Experts of a small language model: width 192, 2 picks a token.
Below are experts of layer 4 (counted from 0) of a mixture-of-experts language model. Rows are named router (the router's row for the expert), up (a neuron's input weights, with its number) and show model dimensions 48-95. Each number is 50 + 12 x the weight over its row's rms, rounded and kept within 0 to 99.
Before each expert's rows: a language model's description of what the expert responds to. This comes from a sample of Wikipedia text that the model never trained on.

# expert 41
Description: Song and work titles
router:40 50 66 39 60 57 39 41 60 75 52 32 64 45 41 52 42 46 40 48 56 56 51 26 60 65 58 68 46 45 57 44 54 38 61 46 54 38 42 27 60 58 44 35 39 49 49 64
up4:63 62 50 38 41 75 69 47 20 27 40 53 61 53 64 48 80 52 32 56 58 38 54 55 53 35 64 54 60 41 49 32 31 53 63 46 68 05 40 47 57 55 39 51 44 49 57 57
up5:57 49 64 29 53 61 50 39 51 76 48 51 56 56 48 74 65 55 52 70 52 35 47 42 36 78 43 33 53 43 54 63 65 54 42 69 29 66 56 63 43 40 35 57 52 31 31 46
up6:30 66 49 37 54 43 64 47 53 53 37 61 52 58 57 63 49 46 11 61 25 58 37 49 55 50 62 51 67 49 44 43 45 42 45 47 80 45 57 60 56 43 51 63 51 71 60 64
up7:41 67 48 39 38 60 52 47 61 52 50 51 66 70 49 53 58 51 61 43 72 47 27 31 39 67 58 53 52 43 67 26 38 40 72 51 60 50 48 53 62 62 53 48 25 36 63 71
up8:65 55 46 60 30 67 54 40 53 45 44 40 58 60 67 29 49 63 56 63 28 44 56 63 54 48 50 62 49 58 67 68 58 33 55 44 34 73 52 50 48 56 47 60 50 58 60 52
up9:52 34 43 64 34 35 43 53 46 54 58 52 48 51 61 63 48 50 34 57 52 36 60 28 35 38 40 67 63 50 67 40 61 37 52 72 39 29 55 55 51 48 50 51 57 59 56 32
up10:40 63 52 40 40 30 70 55 31 42 50 39 59 38 32 42 40 56 34 50 69 45 62 48 55 42 53 42 32 34 60 58 40 66 45 50 52 69 46 65 52 33 41 75 51 39 76 43
up11:48 52 57 27 64 44 62 54 38 44 39 47 63 62 35 44 50 63 52 32 59 22 63 73 52 30 54 56 50 57 65 52 53 46 30 42 69 56 43 57 46 67 53 47 41 62 64 57
up12:38 38 59 64 45 37 19 48 55 64 34 65 61 45 47 54 36 72 43 48 40 67 60 40 34 50 48 45 45 57 45 55 56 26 59 39 38 64 51 44 54 54 37 62 53 68 59 74
up13:38 45 53 53 50 76 17 50 47 23 50 30 56 48 65 70 52 36 53 58 54 55 47 54 47 47 54 49 45 50 34 44 55 37 47 44 57 63 40 42 44 40 49 34 67 44 46 56
up14:52 45 52 55 48 59 08 43 51 55 54 39 44 41 55 55 60 48 58 45 29 51 46 52 64 56 55 65 61 47 60 66 44 50 50 54 59 59 49 44 50 54 73 33 46 63 72 46
up15:25 57 43 24 70 43 43 32 54 59 33 45 53 58 59 66 43 55 56 64 53 31 38 48 42 61 49 55 68 25 39 38 68 48 66 59 52 62 58 50 56 42 60 33 40 71 61 58
up16:40 62 62 46 69 56 51 47 48 52 35 51 56 41 38 69 87 49 41 49 56 70 42 33 72 60 44 58 54 45 41 65 60 48 30 48 30 58 41 58 56 57 60 54 63 39 40 32
up17:42 45 38 55 48 40 34 44 45 56 23 49 51 61 53 12 37 41 52 44 49 68 54 57 44 35 61 65 59 39 68 56 31 63 39 51 48 67 67 41 25 51 38 49 50 66 34 57
up18:57 57 56 64 62 37 50 44 49 42 59 71 59 44 43 51 31 68 60 37 39 40 63 50 40 82 60 56 35 64 42 51 60 62 68 41 39 47 44 51 51 27 44 31 56 51 59 42
up19:59 50 44 67 50 32 42 54 54 47 67 37 37 58 37 65 44 60 32 25 60 87 51 28 49 59 50 45 54 54 43 54 55 25 34 44 29 65 58 58 30 72 51 54 49 59 39 66
up20:56 56 27 42 52 43 73 76 44 61 57 38 37 33 42 49 50 42 55 50 47 53 60 49 54 32 48 49 50 47 41 57 47 43 64 66 46 45 48 41 55 20 40 35 43 55 66 43
up21:23 55 27 60 59 65 37 35 44 54 48 42 39 67 62 40 75 52 63 30 65 42 56 50 67 57 24 37 61 26 73 68 61 61 48 54 59 32 56 44 59 41 56 25 53 47 63 68
up22:29 42 56 25 25 57 46 63 58 42 69 55 49 62 63 56 43 50 46 57 63 54 34 59 65 55 43 79 71 64 52 40 64 68 58 71 35 46 18 38 64 48 41 45 51 40 62 45
up23:43 56 58 33 57 39 75 41 56 91 49 48 66 43 59 44 37 60 43 45 45 88 60 52 72 22 54 70 44 42 44 49 52 41 59 41 47 51 63 63 34 51 60 45 46 37 43 51
up24:54 69 69 41 48 44 34 43 52 57 61 34 70 53 45 71 47 34 42 42 58 71 51 17 26 72 48 41 49 59 46 58 49 50 55 50 39 65 59 41 53 29 28 54 62 54 61 64
up25:56 66 58 41 28 39 38 65 62 56 59 56 53 06 38 55 62 46 71 58 32 73 37 38 65 71 38 46 50 73 57 54 41 59 55 62 48 56 70 29 50 45 42 42 46 58 43 45
up26:51 67 72 76 60 58 52 41 60 63 59 46 55 43 31 51 57 27 50 49 52 58 42 61 45 46 41 55 43 37 60 58 46 60 35 47 66 28 61 62 47 41 48 33 45 42 73 64
up27:55 58 37 51 66 60 58 68 51 45 68 59 38 45 55 31 57 62 63 51 62 57 29 43 42 58 43 62 56 72 73 41 41 56 51 51 33 49 31 68 39 26 50 47 74 63 52 59
up28:34 60 57 47 48 51 44 52 61 63 75 37 58 60 54 17 59 43 52 56 44 42 59 46 48 71 41 66 49 47 34 38 46 59 50 52 55 40 49 36 58 44 70 38 37 43 65 33
up29:25 63 56 41 50 32 63 20 28 47 28 47 55 57 55 45 56 61 56 35 69 58 43 15 66 55 71 48 41 58 53 34 54 57 56 51 59 52 26 63 53 35 37 63 32 40 56 55
up30:42 37 49 58 36 58 60 63 56 44 47 54 60 63 45 46 40 54 52 20 53 87 47 31 59 54 43 45 51 38 45 54 26 70 51 36 58 51 64 43 43 49 56 59 56 55 43 70
up31:63 31 65 50 66 51 34 29 44 57 57 30 39 54 44 56 27 66 52 70 49 65 36 46 42 41 42 46 70 53 48 49 49 38 53 54 57 35 65 52 38 59 49 52 34 76 34 69
up32:41 45 64 29 40 65 80 62 39 51 68 40 36 40 49 33 46 57 29 52 49 44 24 55 46 38 66 41 24 39 65 44 44 80 45 47 31 50 42 51 68 50 54 39 32 64 38 70
up33:50 34 33 51 53 46 43 52 37 52 53 74 52 36 49 72 63 42 44 53 48 45 40 40 41 46 49 33 40 58 63 48 38 37 29 75 58 39 53 70 51 48 57 40 47 49 68 54
up34:52 50 61 32 62 30 49 35 44 50 58 71 67 52 49 84 60 29 63 50 43 58 57 51 63 30 29 47 40 28 59 43 59 30 48 49 41 56 67 40 51 36 59 39 47 79 41 52
up35:62 39 43 34 57 53 58 42 44 65 50 49 44 42 45 58 49 51 39 33 31 43 52 57 46 42 65 43 11 59 54 44 43 35 53 73 60 68 43 53 49 51 45 46 44 48 73 42
up36:62 29 68 37 42 58 45 58 50 42 62 55 50 37 46 48 48 53 25 62 59 41 45 37 35 58 69 42 28 63 58 56 31 55 76 57 39 50 45 55 45 64 57 65 44 43 59 40
up37:36 59 42 52 36 57 63 49 45 38 59 61 58 55 40 50 70 46 41 56 49 62 48 56 59 66 56 51 64 20 61 32 35 50 47 48 47 39 44 57 51 66 50 45 52 69 63 44

# expert 17
Description: Place and organization names
router:44 68 66 45 44 66 34 38 45 59 51 43 57 36 29 40 42 39 33 43 53 62 37 31 61 78 68 60 34 35 54 41 44 44 59 45 56 45 36 30 63 60 39 27 46 53 55 66
up4:47 65 51 67 50 41 46 47 48 68 38 28 60 44 30 35 72 50 54 32 39 47 48 45 55 50 58 48 49 33 67 52 51 45 34 34 39 54 49 51 51 51 47 40 60 47 36 62
up5:37 38 58 66 28 55 54 50 64 40 20 36 60 38 43 51 69 37 50 37 61 38 43 65 41 62 45 67 47 48 64 33 58 37 39 53 67 39 41 51 65 62 38 45 22 59 36 40
up6:52 70 46 46 55 46 32 51 30 48 40 42 81 48 33 48 43 28 65 47 61 53 32 36 52 57 56 62 52 56 53 38 34 41 43 51 33 25 49 33 51 53 61 35 61 46 60 51
up7:35 58 24 61 47 43 42 44 59 50 43 61 57 62 38 62 72 54 39 64 62 82 48 55 35 69 80 72 49 51 50 51 36 50 60 54 45 43 67 48 52 54 43 57 39 51 54 45
up8:44 51 56 47 66 66 29 38 36 54 62 48 73 43 49 55 59 37 51 39 24 49 35 41 58 51 57 50 31 56 60 50 46 46 42 51 50 68 32 39 47 66 40 59 37 39 41 44
up9:70 48 60 48 36 44 25 60 47 65 60 47 49 49 31 58 39 48 61 43 40 58 47 53 41 55 68 44 48 46 67 38 58 47 42 54 45 59 68 55 58 47 37 67 36 55 65 44
up10:31 39 44 50 45 51 41 45 37 48 59 28 57 46 25 42 41 36 40 45 57 52 65 46 46 52 80 60 39 55 64 48 32 36 43 50 48 46 47 31 51 52 25 24 51 59 57 65
up11:61 41 41 58 41 46 38 57 39 61 61 49 46 50 50 42 56 73 42 41 40 60 47 44 58 62 57 64 33 53 69 36 35 31 58 61 51 38 39 50 57 49 54 44 50 53 72 48
up12:50 52 68 47 38 52 19 41 42 59 46 60 62 54 34 61 69 54 39 38 40 47 45 48 59 54 67 48 37 33 43 58 48 41 75 65 53 55 58 55 49 49 56 44 39 66 47 59
up13:51 59 51 51 30 52 58 56 55 37 41 54 74 49 34 37 43 45 36 26 59 60 49 34 47 39 56 60 32 46 54 49 71 38 57 43 45 37 41 38 64 63 40 49 45 52 75 75
up14:41 41 53 59 43 66 50 46 46 69 34 40 48 50 47 61 43 39 54 40 50 54 48 46 54 49 67 50 52 12 67 44 47 47 62 33 49 41 54 55 51 57 27 35 43 41 43 48
up15:42 51 46 57 27 39 65 55 63 45 52 42 42 35 44 48 43 52 27 60 31 20 39 21 41 61 76 38 28 54 63 48 32 60 51 44 29 68 52 30 42 30 53 63 34 63 52 50
up16:27 59 60 45 37 50 36 27 66 61 54 36 50 45 38 65 60 54 23 35 49 46 31 50 46 44 27 55 18 34 61 60 50 37 39 64 59 44 49 43 50 62 63 46 44 41 57 40
up17:41 38 53 55 51 58 47 50 30 65 54 56 47 66 38 56 55 45 38 57 58 62 60 42 47 50 42 26 26 51 56 42 44 59 44 59 47 31 43 43 62 51 40 38 34 49 48 59
up18:42 41 65 40 64 41 42 61 42 39 56 50 64 46 51 45 54 44 54 40 59 37 44 48 41 59 42 60 52 39 55 54 43 49 54 57 49 60 53 55 57 61 32 50 51 68 50 78
up19:62 45 44 64 33 59 44 48 41 64 55 54 39 56 42 70 72 55 59 55 48 32 40 28 56 48 34 52 34 90 43 52 52 42 45 44 41 54 62 47 49 45 45 30 28 45 64 41
up20:56 61 46 53 53 63 52 42 41 61 52 47 60 35 39 52 55 60 42 66 59 60 61 51 63 65 56 79 47 48 51 42 45 53 46 46 60 21 55 63 51 37 39 60 47 50 48 51
up21:48 39 53 57 46 46 30 42 37 54 28 35 44 20 40 37 50 46 36 45 49 66 44 35 49 44 74 62 36 60 68 54 53 36 50 57 38 72 46 56 53 58 40 61 59 51 48 57
up22:47 69 65 33 34 51 44 62 48 49 65 45 31 47 42 65 50 46 55 48 35 52 43 39 77 55 55 54 49 51 48 40 51 49 59 56 51 29 28 47 52 35 52 44 51 54 55 59
up23:34 48 51 35 41 79 42 45 33 46 37 37 59 31 22 52 48 53 43 60 41 56 52 37 40 73 60 60 58 39 62 49 54 41 54 64 41 42 66 34 51 55 32 56 42 33 50 33
up24:65 38 63 62 46 59 54 48 47 54 65 23 53 38 37 43 49 47 46 36 57 62 47 42 64 50 69 39 57 67 28 43 43 52 62 51 55 60 38 41 44 60 60 64 38 57 31 54
up25:58 52 67 53 56 44 50 33 36 58 40 26 52 55 47 48 77 46 43 39 63 63 52 32 38 49 67 62 40 82 68 52 50 46 49 57 49 59 36 50 53 62 45 48 37 39 47 37
up26:52 45 50 45 41 50 45 56 50 58 38 62 55 54 36 46 74 40 36 49 60 47 53 47 50 28 66 43 54 32 52 46 59 45 52 61 54 52 48 33 53 71 44 38 56 41 40 51
up27:50 41 34 46 60 51 53 30 35 30 66 43 83 53 37 55 54 66 45 56 54 37 36 41 55 58 61 39 26 56 65 58 55 47 52 37 36 42 66 40 51 57 55 51 29 58 56 62
up28:38 49 41 52 48 55 42 57 46 46 37 59 42 52 64 62 37 58 42 36 59 45 42 34 33 43 51 55 45 28 58 47 67 53 51 36 33 46 30 49 62 65 55 56 33 40 46 52
up29:54 45 40 53 49 71 24 68 63 33 55 48 59 41 30 48 53 49 40 45 25 47 56 46 53 43 48 69 57 51 55 62 22 61 60 71 55 29 24 41 48 42 34 49 62 51 44 70
up30:48 69 51 46 54 55 56 23 27 57 54 32 47 51 37 36 46 49 29 38 57 66 58 21 54 63 59 55 41 63 50 42 53 46 51 45 56 59 53 54 22 45 39 48 39 59 48 67
up31:52 33 44 45 38 56 56 34 48 79 72 37 56 33 40 56 71 51 19 33 49 62 48 45 44 60 52 72 51 59 63 41 37 40 67 44 48 48 56 48 52 60 34 36 46 58 55 75
up32:66 56 29 40 40 50 43 51 31 40 42 19 48 46 49 44 50 49 67 34 66 49 44 31 51 51 57 54 38 51 66 32 38 33 56 62 48 49 34 35 72 48 31 59 40 44 52 50
up33:44 59 53 45 27 62 34 22 59 59 47 33 59 59 48 42 58 49 59 29 68 56 38 35 60 45 54 54 37 56 58 41 27 49 65 55 57 43 62 42 38 55 35 60 35 68 65 55
up34:28 52 58 20 52 61 34 53 46 58 27 32 53 55 56 40 60 47 36 59 47 58 59 29 83 44 66 61 49 35 69 43 58 49 55 46 47 64 47 58 57 73 49 50 48 58 44 61
up35:39 67 53 49 58 55 33 40 39 55 41 47 45 44 26 53 60 51 47 48 56 49 30 54 42 61 37 48 42 47 60 35 58 44 64 63 59 43 43 28 58 59 47 62 41 72 51 62
up36:49 51 45 38 53 47 53 46 52 57 43 28 70 63 36 45 39 61 56 45 71 44 39 51 51 46 38 62 39 34 60 19 39 53 75 64 19 46 48 52 60 55 38 53 24 61 63 64
up37:58 57 50 46 34 60 43 50 50 72 48 41 68 42 66 51 35 36 31 32 56 41 54 39 58 44 57 47 44 46 67 39 29 41 40 81 45 55 59 45 77 50 56 65 41 53 53 35

# expert 51
Description: Historical periods and eras
router:32 61 70 39 45 75 37 65 42 44 52 43 67 46 12 57 62 57 56 49 52 38 48 46 63 75 73 54 42 37 54 37 47 43 64 32 42 55 41 33 66 58 45 44 45 61 49 57
up0:30 47 64 46 53 52 44 42 44 61 57 61 40 68 47 51 47 47 46 15 54 38 46 45 44 56 47 40 50 36 51 64 67 42 26 36 47 48 58 69 55 54 54 77 71 57 56 46
up1:58 65 59 44 43 55 36 46 50 35 77 10 47 49 37 40 48 46 23 23 45 35 36 66 34 44 65 66 60 52 53 43 36 63 51 45 47 56 41 69 51 75 51 50 45 34 72 68
up2:40 36 53 47 42 40 46 39 40 71 34 48 47 42 44 50 68 35 45 55 34 53 39 58 60 30 50 73 48 65 57 77 60 52 32 55 53 45 44 47 46 65 68 47 65 42 66 50
up3:58 65 55 61 68 39 64 57 61 62 63 47 30 55 28 50 29 53 29 41 28 45 49 42 55 35 43 62 48 37 50 49 49 43 29 67 44 47 32 58 27 50 67 29 36 61 46 44
up4:38 63 45 47 39 57 69 51 49 57 45 49 51 60 42 23 47 50 53 43 48 69 58 59 46 52 53 53 55 37 49 61 49 57 56 92 60 13 53 35 29 62 56 38 65 43 55 59
up5:39 69 53 48 58 42 50 45 43 44 50 25 66 47 40 50 45 28 45 27 61 66 69 37 50 42 60 66 44 43 40 59 37 53 55 40 35 44 50 41 55 72 60 32 44 78 63 66
up6:54 41 66 62 37 60 47 26 55 41 24 45 72 37 37 35 74 65 44 61 72 29 38 66 60 27 49 60 61 52 45 52 62 48 59 51 53 53 62 52 45 55 41 34 45 76 38 47
up7:64 36 52 40 54 51 46 46 31 73 44 57 57 68 45 69 62 48 41 45 48 39 78 48 82 55 26 59 43 46 22 47 41 57 37 63 63 51 29 51 63 53 54 48 64 60 59 75
up8:55 59 42 27 51 53 64 26 88 46 52 57 61 63 44 37 40 45 61 61 58 38 52 26 74 75 58 41 52 59 40 60 43 46 55 66 36 40 35 48 40 43 45 42 35 42 51 56
up9:28 32 35 35 41 53 34 52 51 43 45 31 52 64 44 61 39 64 40 61 65 63 54 41 51 49 47 42 56 44 49 54 53 57 60 51 60 50 45 53 43 51 32 62 33 43 48 46
up10:39 40 30 46 35 45 32 50 42 42 60 51 65 54 57 54 34 49 72 57 42 75 33 53 64 47 66 71 53 30 47 53 64 36 42 51 50 39 36 52 33 46 25 67 46 56 54 65
up11:56 79 50 62 65 54 36 38 54 54 31 66 43 47 61 47 61 55 50 44 30 29 59 43 37 42 50 54 38 22 60 47 53 27 42 60 48 34 32 45 59 47 47 46 44 75 63 56
up12:64 40 61 57 47 35 47 64 51 49 55 65 43 47 53 34 40 37 64 48 86 64 40 52 46 58 55 74 50 41 49 59 74 54 46 51 47 55 39 42 31 66 35 37 46 23 48 42
up13:47 64 53 50 36 56 44 30 30 60 35 71 54 72 52 80 51 65 50 53 56 34 64 51 32 36 66 71 59 36 37 43 50 49 49 38 32 47 41 42 42 42 57 44 40 45 58 46
up14:36 48 46 68 33 48 48 31 34 66 52 36 39 53 22 48 61 48 26 38 47 36 24 43 42 69 41 77 49 51 56 42 43 56 54 33 42 54 61 58 69 66 46 42 56 60 67 56
up15:49 33 59 30 47 46 47 22 45 53 44 26 54 57 54 49 63 41 45 59 40 66 44 41 61 49 54 59 34 37 45 46 48 23 53 43 56 46 52 50 50 72 54 62 50 46 36 59
up16:54 59 61 49 41 53 28 64 39 36 70 67 49 29 22 38 48 47 53 48 56 51 10 32 45 62 52 38 45 46 44 50 40 45 40 55 32 43 25 52 44 55 50 36 59 68 64 52
up17:48 59 44 35 38 67 42 59 49 67 41 49 53 50 51 20 39 41 56 56 17 47 45 40 51 46 35 46 23 27 60 65 22 61 52 45 35 52 71 51 64 37 60 47 52 56 70 61
up18:45 51 60 39 57 40 46 62 62 54 53 44 71 38 38 52 38 62 45 46 40 51 34 65 41 65 74 76 61 42 53 63 45 34 52 53 43 63 63 37 38 45 35 47 44 56 44 67
up19:67 57 45 58 57 75 40 28 30 61 50 38 42 24 71 79 58 52 46 46 76 48 36 42 65 46 40 35 37 46 54 37 59 40 64 57 42 53 45 41 69 60 37 33 53 42 51 51
up20:31 77 58 21 38 54 35 55 49 53 50 58 35 41 67 56 67 54 58 63 28 48 52 46 62 61 52 56 59 35 58 69 34 27 54 53 36 52 33 39 63 68 28 55 43 31 63 71
up21:61 59 45 62 55 50 33 50 44 27 34 49 54 55 48 36 40 63 59 43 63 74 56 53 72 35 51 63 39 48 58 74 31 50 50 57 55 57 52 45 60 48 58 50 49 50 57 55
up22:39 37 46 54 29 83 56 50 64 60 39 45 67 62 58 72 44 39 61 50 36 58 26 57 37 56 53 40 70 41 47 40 59 44 67 57 46 55 51 48 52 46 47 25 42 49 44 70
up23:40 40 55 38 49 41 51 33 33 30 36 39 48 47 56 32 46 39 34 63 60 59 38 34 39 38 62 40 34 56 56 47 59 47 18 51 37 65 42 54 46 65 49 57 42 39 43 39
up24:53 60 45 50 42 50 24 56 49 53 24 49 56 40 57 74 47 30 46 58 63 54 34 41 66 54 43 63 70 46 52 43 50 24 44 33 63 68 51 47 66 44 63 33 47 61 36 41
up25:78 48 47 52 40 73 34 52 63 58 40 54 44 52 72 59 32 44 36 24 46 54 66 40 44 55 63 49 59 53 71 50 40 55 52 54 53 37 67 55 45 45 46 28 45 51 60 50
up26:48 46 51 40 46 57 56 59 40 49 61 81 32 38 51 74 49 51 63 42 45 42 55 67 57 65 57 53 39 26 38 32 49 43 67 26 12 37 69 55 58 43 71 59 57 81 62 60
up27:42 39 50 30 49 43 60 49 46 54 65 39 35 51 47 52 50 56 34 35 55 62 36 49 66 55 50 48 57 44 53 51 35 45 48 40 50 45 30 32 40 55 52 59 57 77 53 62
up28:44 72 75 55 49 54 71 54 51 57 37 46 50 73 48 37 49 43 28 48 36 40 61 55 53 65 38 43 58 32 64 33 49 55 46 50 33 48 48 67 62 45 56 60 13 16 44 65
up29:58 48 58 46 32 54 41 28 20 61 40 42 73 49 56 51 68 37 54 65 46 42 46 53 39 61 58 53 38 38 56 37 37 77 75 56 66 54 55 57 39 38 46 69 54 38 53 42
up30:58 64 62 39 37 36 70 73 46 37 76 48 63 35 47 43 65 46 60 58 52 34 43 48 38 57 46 59 23 64 49 33 43 52 62 53 24 51 16 57 60 27 67 40 61 57 60 38
up31:43 53 34 36 54 60 45 60 59 70 56 63 57 58 47 41 54 56 75 44 39 39 54 53 45 59 49 35 48 68 44 47 43 43 52 46 70 65 45 49 77 50 44 60 41 44 48 45
up32:27 66 48 48 43 52 49 59 61 33 70 36 69 50 35 50 67 55 39 64 34 30 36 31 61 68 54 47 43 27 53 22 54 68 57 52 36 26 38 63 47 70 41 38 56 66 56 44
up33:42 40 54 49 60 50 45 52 59 40 61 63 36 55 61 52 43 41 56 63 31 21 51 51 55 55 51 40 32 54 39 58 55 44 46 81 42 59 51 67 51 36 37 39 52 55 58 59

# expert 4
Description: Mid-word fragments, rare words
router:39 68 64 45 44 63 34 37 46 59 51 44 57 36 30 41 43 36 32 42 53 64 38 32 61 74 66 63 35 36 53 41 44 45 60 45 58 43 37 29 63 64 39 26 48 55 57 65
up1:45 48 62 44 51 71 64 19 41 54 61 43 63 21 58 33 52 58 42 29 58 43 58 37 63 55 50 62 45 52 81 26 38 57 54 43 51 51 69 45 45 49 53 31 65 55 58 69
up2:48 39 49 57 43 42 23 36 42 58 37 53 74 42 40 32 56 54 49 39 67 60 44 45 58 71 46 61 74 27 71 61 57 29 58 50 59 53 56 55 58 67 48 39 47 75 50 54
up3:61 57 56 41 54 51 60 41 53 61 36 39 66 58 59 46 79 49 42 34 61 52 57 32 53 49 49 61 36 47 47 54 51 51 72 53 12 38 39 49 46 44 60 46 28 42 47 58
up4:25 41 38 47 73 83 39 47 35 57 45 49 46 20 35 45 65 45 35 42 56 81 52 47 44 46 72 69 49 36 69 41 46 35 49 40 46 45 32 39 57 43 59 28 48 49 61 58
up5:31 54 51 33 77 53 60 50 48 32 61 48 55 50 32 43 54 69 52 72 69 48 37 42 52 38 49 62 38 55 56 57 49 62 65 59 65 32 42 53 54 48 34 64 40 52 44 62
up6:44 50 34 50 24 64 42 70 38 52 34 43 58 51 34 48 57 50 50 37 64 45 44 26 70 82 44 51 53 57 55 28 61 60 55 36 42 22 39 40 71 45 31 53 45 57 39 72
up7:21 73 47 49 51 56 64 45 49 50 49 48 75 49 47 61 61 43 21 46 24 37 34 52 39 55 63 63 38 55 51 52 61 29 45 30 61 32 40 38 43 65 42 48 61 49 46 44
up8:32 44 62 15 51 53 44 30 48 54 45 71 45 60 54 67 55 45 47 47 80 51 52 31 52 54 70 42 38 49 48 67 46 37 69 55 37 74 29 54 66 52 49 37 47 49 32 65
up9:51 41 46 47 46 53 42 46 52 58 48 37 60 64 54 36 47 42 37 56 36 34 40 45 82 36 51 61 40 41 59 51 20 27 60 44 46 65 63 44 55 54 38 39 34 54 55 54
up10:40 65 46 48 48 70 26 36 41 42 38 44 50 56 53 51 58 59 23 44 42 66 47 49 38 51 62 51 57 46 54 58 26 34 59 78 35 48 42 53 48 33 45 46 51 56 66 58
up11:32 57 56 33 47 44 51 47 50 50 39 53 74 39 43 35 44 59 55 54 66 53 42 31 50 47 42 71 35 52 70 56 42 30 63 58 38 55 61 67 47 40 32 50 55 76 70 47
up12:51 61 35 64 39 31 50 23 61 49 23 41 72 34 23 54 60 38 70 40 54 40 24 49 48 59 60 77 50 49 65 38 59 41 53 39 57 42 65 61 52 46 41 51 38 59 50 64
up13:50 64 63 34 60 57 30 49 50 48 50 47 52 50 24 48 56 44 19 47 53 47 53 40 55 68 55 45 54 49 53 54 23 47 75 52 43 26 53 48 53 48 47 43 60 61 66 58
up14:54 43 62 44 43 45 53 28 32 68 60 53 55 50 57 35 73 53 44 42 45 49 59 50 38 64 42 45 35 44 68 32 54 41 30 63 61 39 51 50 55 56 40 55 52 50 76 74
up15:58 47 46 44 50 59 45 52 52 77 63 35 50 45 52 50 35 39 53 41 50 79 38 42 51 41 63 67 58 64 70 33 58 41 45 50 73 46 54 39 55 63 38 55 56 66 43 55
up16:43 74 37 69 52 51 24 51 18 64 53 53 51 37 49 56 46 53 21 46 52 36 33 53 47 61 62 49 23 40 66 70 47 59 67 48 58 50 46 41 56 52 40 45 56 46 58 36
up17:44 60 52 36 47 53 20 40 42 70 37 50 67 27 43 49 65 79 28 63 51 56 56 52 57 38 51 43 56 55 51 33 44 48 53 52 41 42 45 60 48 48 61 29 41 47 39 52
up18:23 42 33 50 56 55 17 34 41 54 73 36 66 38 34 64 64 56 26 41 45 64 57 34 47 40 46 77 29 50 65 59 46 54 70 71 64 43 63 18 67 54 48 69 33 45 39 54
up19:50 71 64 59 72 47 50 38 46 52 52 40 42 58 53 50 66 36 46 45 78 53 44 62 41 65 50 51 47 52 63 46 53 48 66 64 35 45 57 39 57 48 37 45 49 65 54 45
up20:59 38 38 63 29 59 49 57 42 52 39 50 62 47 44 21 60 37 36 57 56 57 57 30 67 53 63 61 44 23 56 44 46 48 49 70 46 37 58 47 72 57 55 60 30 59 45 44
up21:48 44 48 34 52 48 37 67 53 46 39 29 50 45 47 41 41 39 30 31 40 49 58 61 75 53 52 67 54 55 63 62 48 63 53 43 40 39 57 33 63 52 35 52 48 37 62 58
up22:43 61 75 46 36 45 34 54 68 51 41 52 71 67 42 43 81 29 58 51 42 45 35 41 48 45 63 71 25 62 62 49 53 45 48 68 53 44 39 39 53 53 38 56 44 55 56 60
up23:74 60 45 52 21 56 38 39 67 41 53 53 43 37 43 44 54 10 49 34 43 56 38 32 41 54 67 49 25 55 51 46 34 58 43 63 58 50 56 47 47 54 45 34 60 61 51 64
up24:46 58 47 44 46 70 58 38 37 61 52 29 52 50 40 43 37 52 49 33 50 39 54 37 70 56 76 67 36 61 57 32 41 37 65 65 64 48 38 37 56 38 26 52 43 65 57 57
up25:39 50 48 35 47 67 31 57 74 67 43 48 65 45 34 66 55 33 44 17 49 56 52 48 48 59 57 48 44 40 51 40 37 55 58 73 56 43 36 36 46 48 20 62 42 60 62 59
up26:49 50 70 46 33 65 49 37 27 38 57 69 34 42 54 64 54 38 62 38 38 26 35 55 51 69 49 45 33 38 52 54 46 52 72 57 49 62 67 58 51 29 47 50 30 27 40 50
up27:42 36 47 53 51 80 44 40 57 49 52 62 53 48 54 54 48 44 51 65 61 42 50 51 44 50 55 39 63 21 61 36 30 37 51 64 45 50 63 31 64 21 40 56 60 53 66 42
up28:22 70 68 59 53 55 56 56 57 52 47 46 37 59 52 66 40 28 56 42 48 70 39 48 59 68 46 58 55 47 66 37 29 25 34 53 44 46 59 47 61 72 49 50 53 70 43 69
up29:21 49 73 26 35 70 41 65 29 41 34 30 51 58 39 57 76 40 47 60 41 62 39 38 56 51 55 64 40 47 71 56 65 45 51 82 61 52 54 39 45 50 36 35 37 80 63 49
up30:44 61 37 43 38 58 51 60 71 61 49 38 79 31 42 38 49 43 33 56 60 40 43 25 57 67 72 61 34 43 69 48 43 52 50 42 48 54 47 26 48 54 70 40 47 81 59 45
up31:61 49 66 56 56 38 29 58 44 56 38 44 43 43 45 49 56 66 29 40 39 35 21 45 62 44 66 54 54 47 50 45 35 40 53 76 46 44 78 46 47 55 29 45 30 48 69 45
up32:29 52 50 50 42 69 43 47 45 59 34 31 51 33 53 55 46 21 49 55 49 52 37 40 70 66 57 32 42 41 53 48 40 57 73 42 62 41 54 45 57 35 44 39 43 52 82 66
up33:62 56 41 46 51 68 47 38 46 45 39 32 66 44 65 47 46 51 53 63 46 46 37 28 56 57 63 62 35 38 62 36 38 46 51 59 40 39 54 29 60 71 35 45 39 51 53 48
up34:44 55 44 43 37 49 54 34 56 64 56 27 59 44 46 55 34 62 39 45 85 63 52 50 53 53 41 66 46 38 54 50 37 49 62 43 64 55 47 47 79 66 42 37 47 75 55 54